Weights of a small mixture-of-experts language model, trained from scratch on English Wikipedia: 96 SwiGLU neurons an expert, a variant of Adam for the experts.
Below are experts of layer 8 (counted from 0) of a mixture-of-experts language model. Rows are named gate (a neuron's input weights, with its number), up (a neuron's input weights, with its number) and show model dimensions 0-79. Each number is 200 + 20 x the weight over its row's rms, rounded and kept within 0 to 999.
Before each expert's rows: a language model's description of what the expert responds to. This comes from a sample of Wikipedia text that the model never trained on.

# expert 11
What it handles: Personal and foreign names. Pieces of personal names and non-English words, especially first-name starts and Spanish or French spellings, such as Lu, Ja, Pa-s-cal.
gate0,191,173,198,209,236,186,204,192,223,225,183,216,184,190,194,212,201,177,223,220,195,206,202,213,203,224,212,215,226,157,247,178,242,192,215,219,234,171,218,225,169,212,196,201,217,191,171,211,177,214,192,198,208,207,229,190,149,193,211,230,182,185,207,226,226,246,199,189,215,197,219,214,184,187,197,237,201,188,194,182
up0,204,201,241,183,182,178,187,184,186,187,181,216,197,165,199,177,187,154,164,198,201,182,179,198,216,157,208,209,189,206,190,186,186,234,219,209,166,242,239,227,221,200,219,177,220,214,219,223,209,182,203,182,204,221,184,204,208,203,187,183,186,189,205,219,198,223,204,210,210,154,215,207,216,203,174,191,233,186,224,167

# expert 22
What it handles: Title markers and copulas. Closing = of article titles, table pipes, and common function words like was, a, became, been in biographical sentences.
gate0,196,215,169,197,178,202,257,164,179,220,221,207,221,197,226,207,200,208,212,209,191,206,191,199,223,209,221,181,192,225,222,223,193,188,182,240,201,200,194,208,216,190,173,213,176,197,183,204,209,221,209,219,216,199,193,184,208,222,203,263,208,185,210,182,215,179,220,222,245,195,207,199,226,231,215,183,169,212,198,231
up0,221,200,205,240,195,200,196,210,202,206,172,204,194,197,193,198,212,224,226,203,254,200,192,206,207,195,199,195,184,199,224,169,212,188,180,196,175,179,188,152,191,200,185,186,207,215,219,252,135,174,187,215,195,180,191,210,213,223,131,169,236,188,165,220,219,194,198,195,202,204,201,240,174,218,227,173,225,191,224,158

# expert 29
What it handles: Table column separators. Pipes, dashes and heading marks in wiki tables and chart listings, especially the pipe after chart names like Billboard, plus section markers.
gate0,226,185,204,208,193,199,192,211,193,171,198,252,196,210,208,228,185,213,228,179,233,190,168,208,234,170,179,208,206,204,198,212,185,190,197,172,201,186,196,163,207,186,199,189,188,144,192,237,266,177,183,216,187,197,176,214,190,220,201,209,191,190,203,194,196,202,193,210,180,218,219,221,151,178,209,166,213,225,195,173
up0,196,184,199,213,192,218,185,192,198,191,173,189,189,172,190,201,215,211,213,182,211,211,176,173,168,169,173,213,186,162,228,181,215,197,256,177,157,157,213,240,206,194,200,181,232,225,185,192,219,233,191,196,204,209,216,200,226,200,172,237,170,204,221,237,232,215,153,218,201,159,200,191,202,189,224,228,209,213,242,187

# expert 21
What it handles: Film and music credits. List dashes and headings in film, song and album credits and reviews, such as "- Producer:", "==Crew==", song, episode.
gate0,199,217,192,204,180,207,206,245,218,233,226,165,226,182,194,194,217,187,204,199,209,223,201,159,187,201,176,190,207,231,199,222,206,208,222,181,218,167,207,184,185,204,228,225,177,214,201,232,200,226,229,197,233,189,214,200,202,192,230,214,190,192,193,164,185,207,198,223,173,184,201,241,170,207,180,202,204,184,190,196
up0,198,195,184,186,234,212,200,195,210,153,211,195,186,210,177,223,199,240,187,168,170,173,223,199,206,217,201,205,217,146,200,205,196,201,209,158,218,203,188,149,169,201,216,243,222,216,170,203,231,193,206,213,195,207,172,178,222,196,218,203,215,206,190,219,216,232,203,219,162,215,213,191,207,200,184,173,187,170,183,185

# expert 23
What it handles: Verbs and prepositions. Auxiliaries and prepositions following verbs or subjects in narrative prose, such as was, had, for, after, plus verb endings like never, deny.
gate0,228,216,162,189,245,195,233,212,234,178,183,180,224,166,179,211,225,215,183,225,195,222,221,174,175,214,199,174,186,200,224,194,203,191,191,214,199,197,200,204,189,219,183,188,186,213,203,208,163,197,211,196,215,183,220,215,194,208,176,225,193,175,222,213,225,221,230,219,194,184,193,224,192,179,205,239,214,205,222,179
up0,239,186,219,207,176,214,202,166,219,201,215,184,170,187,194,205,178,199,195,207,197,211,192,158,238,198,256,209,192,183,173,201,215,199,216,193,231,216,186,208,180,188,200,193,201,172,203,234,214,203,187,174,199,170,213,199,197,208,211,193,205,189,189,256,193,166,187,179,192,199,211,177,192,145,170,186,196,186,197,192

# expert 24
What it handles: Sports result tables. Numbers, scores and separators in sports results and records tables, such as "2–1", "100 m butterfly", times, "–0".
gate0,213,216,197,210,220,206,213,178,193,230,208,169,237,222,247,211,227,196,173,251,218,218,182,196,216,207,198,198,189,206,186,200,226,207,208,238,212,172,207,206,174,186,187,201,187,206,188,201,226,222,193,188,206,177,183,199,190,209,210,208,174,214,174,185,176,169,194,198,199,197,194,191,188,191,209,169,189,203,193,237
up0,198,160,180,194,216,210,195,230,181,185,207,212,198,186,156,193,199,244,200,163,196,191,194,199,212,189,197,199,199,207,196,177,213,182,192,221,200,198,216,195,210,189,236,192,214,203,154,198,181,219,227,190,221,222,222,242,199,214,200,186,209,197,206,204,208,200,155,179,229,192,221,218,184,188,191,196,229,175,178,224

# expert 28
What it handles: Sports and verb stems. The prefix en in enough, ensured, enrolled, verb stems like work, show, played, kill, and score ranges in sports or election texts.
gate0,179,193,230,171,229,219,235,215,202,216,169,208,220,183,200,166,226,197,235,221,212,187,214,225,194,208,213,195,168,168,188,227,210,195,182,206,194,230,166,230,221,220,205,184,207,201,197,162,227,203,198,227,181,223,219,196,206,176,214,212,203,213,160,212,190,187,172,225,222,242,187,171,215,222,168,222,211,201,195,205
up0,221,193,202,174,179,178,181,188,221,206,199,167,172,227,204,216,172,199,237,178,228,233,150,228,210,211,182,196,245,222,230,227,203,209,189,175,189,180,216,193,224,197,183,202,208,245,198,215,183,230,210,180,174,196,214,184,196,208,184,222,173,168,224,235,240,201,188,188,177,182,191,223,200,186,174,202,207,215,194,211

# expert 0
What it handles: Citation separators and years. Commas, pipes, hyphens and year pieces in references and species lists, as in "(Warren, 1897)", "Townsend, 1915", "with", "against".
gate0,233,185,206,186,192,193,191,188,199,215,182,232,181,197,198,203,202,206,234,194,208,189,194,185,193,202,218,217,233,185,219,201,179,238,217,191,176,170,182,176,202,210,202,193,193,197,211,194,209,167,222,266,215,193,210,223,215,224,237,201,187,201,198,193,174,174,222,195,184,237,201,193,170,216,262,205,206,177,197,200
up0,179,185,221,229,183,180,209,228,172,181,183,230,197,180,200,221,201,186,242,168,213,190,196,195,223,162,218,210,201,206,180,198,216,184,204,200,220,167,181,202,152,220,201,195,213,177,175,206,190,186,172,237,205,165,178,199,182,202,197,179,209,199,204,231,206,176,215,221,188,234,231,226,169,208,222,182,244,191,235,206

# expert 13
What it handles: Election table cells. Pipes, percent signs and row labels such as Turnout in election result tables, plus the, or, not in demographic and political prose.
gate0,183,194,180,232,199,175,181,207,199,191,171,220,178,206,204,189,204,209,168,200,215,198,203,214,209,206,185,240,198,214,227,219,205,242,234,155,189,197,203,202,184,193,203,221,211,202,214,196,246,213,237,167,197,192,216,198,203,221,185,167,181,206,185,182,198,190,193,233,205,176,197,173,202,215,273,210,191,191,212,205
up0,214,219,209,195,187,211,212,195,207,213,179,196,232,207,231,223,193,184,157,197,194,191,168,207,219,191,224,199,179,224,206,220,227,191,198,213,233,208,171,223,212,194,193,192,204,222,208,196,163,219,202,213,208,172,208,196,219,188,181,186,174,177,226,224,199,214,229,196,193,196,184,163,229,190,234,205,188,222,229,198

# expert 12
What it handles: Prepositions and prefixes. The word "in"/"In" and other prepositions or prefix starts such as on, out, ex, dis, con, inter, during.
gate0,203,226,189,213,237,196,221,182,206,193,225,219,203,229,192,205,219,173,176,184,182,201,225,191,176,207,230,227,227,169,221,203,253,182,210,203,223,210,232,207,217,200,206,198,188,182,171,174,203,204,193,184,169,211,185,193,203,204,183,173,210,182,206,189,181,182,227,204,192,198,171,222,207,214,162,220,189,201,227,201
up0,227,200,191,194,229,176,169,178,212,188,222,205,208,171,220,226,185,186,181,196,164,173,236,175,184,176,196,200,204,189,199,192,208,258,210,185,174,219,206,199,205,177,216,166,220,199,158,205,212,211,205,177,196,219,189,180,197,216,197,178,196,190,206,139,201,195,197,191,201,226,187,180,178,174,192,196,150,181,196,220

# expert 17
What it handles: Function words, ratings. Articles, prepositions and punctuation before a new phrase, such as the, its, during, plus colons and breaks after review or ratings headers.
gate0,202,214,205,180,206,204,172,188,210,175,184,233,227,212,192,202,181,176,201,204,182,202,166,194,164,185,225,197,219,191,207,208,199,235,192,220,179,204,185,192,178,223,223,211,210,173,199,206,194,222,217,190,169,177,179,233,206,197,202,192,213,198,222,171,153,190,226,199,195,199,183,198,232,190,199,217,226,186,171,220
up0,195,209,178,195,225,211,211,231,191,243,208,240,225,186,200,216,208,208,201,235,236,226,189,228,177,194,207,178,226,271,209,196,233,219,199,191,195,222,243,196,224,216,188,191,237,220,218,232,167,202,220,173,199,165,193,190,212,208,188,210,215,205,195,174,184,176,205,198,201,190,172,199,192,191,166,243,193,203,246,218

# expert 1
What it handles: Word-initial lowercase fragments. Short opening pieces of split words, often a consonant or syllable after a space, such as c-or-ridors, Cor-ps, h, di, mo.
gate0,199,193,216,203,181,208,176,218,203,203,203,194,198,177,169,199,223,169,219,197,199,196,215,193,217,214,181,185,191,185,190,248,186,225,230,205,204,221,202,209,215,196,210,214,133,174,202,207,182,220,201,193,190,188,185,225,199,210,211,197,221,199,216,178,182,182,196,192,245,202,234,230,192,166,187,192,178,168,179,233
up0,179,221,192,217,182,206,214,202,200,190,203,238,200,167,152,197,175,172,192,203,241,218,198,162,194,206,197,205,220,183,257,187,227,186,205,233,184,191,223,214,239,200,190,234,204,203,199,200,209,204,186,208,204,203,237,195,200,195,205,229,224,205,195,182,165,170,183,181,179,182,206,157,192,195,185,223,181,181,167,208

# expert 30
What it handles: Foreign name fragments. Word-initial or inner pieces in Spanish, Italian, French and other foreign names and places, such as "Th", "To-bago", "An-to-ine".
gate0,189,190,204,232,196,213,200,184,172,192,209,209,200,215,219,169,187,191,183,211,170,203,203,157,199,202,173,165,188,182,217,200,236,227,209,220,222,174,231,212,165,219,152,200,218,188,152,217,226,206,188,222,204,198,185,225,213,171,199,197,230,227,182,213,174,202,209,188,187,233,182,206,187,220,190,205,190,233,193,223
up0,188,193,198,198,190,195,161,213,182,202,180,203,228,227,204,210,210,181,207,196,196,206,232,231,206,225,210,206,256,234,176,169,184,211,207,207,209,199,200,228,198,179,225,211,191,192,231,220,154,192,241,201,224,212,225,170,190,220,236,176,181,219,183,178,199,213,207,232,218,191,218,199,216,196,184,209,214,185,225,208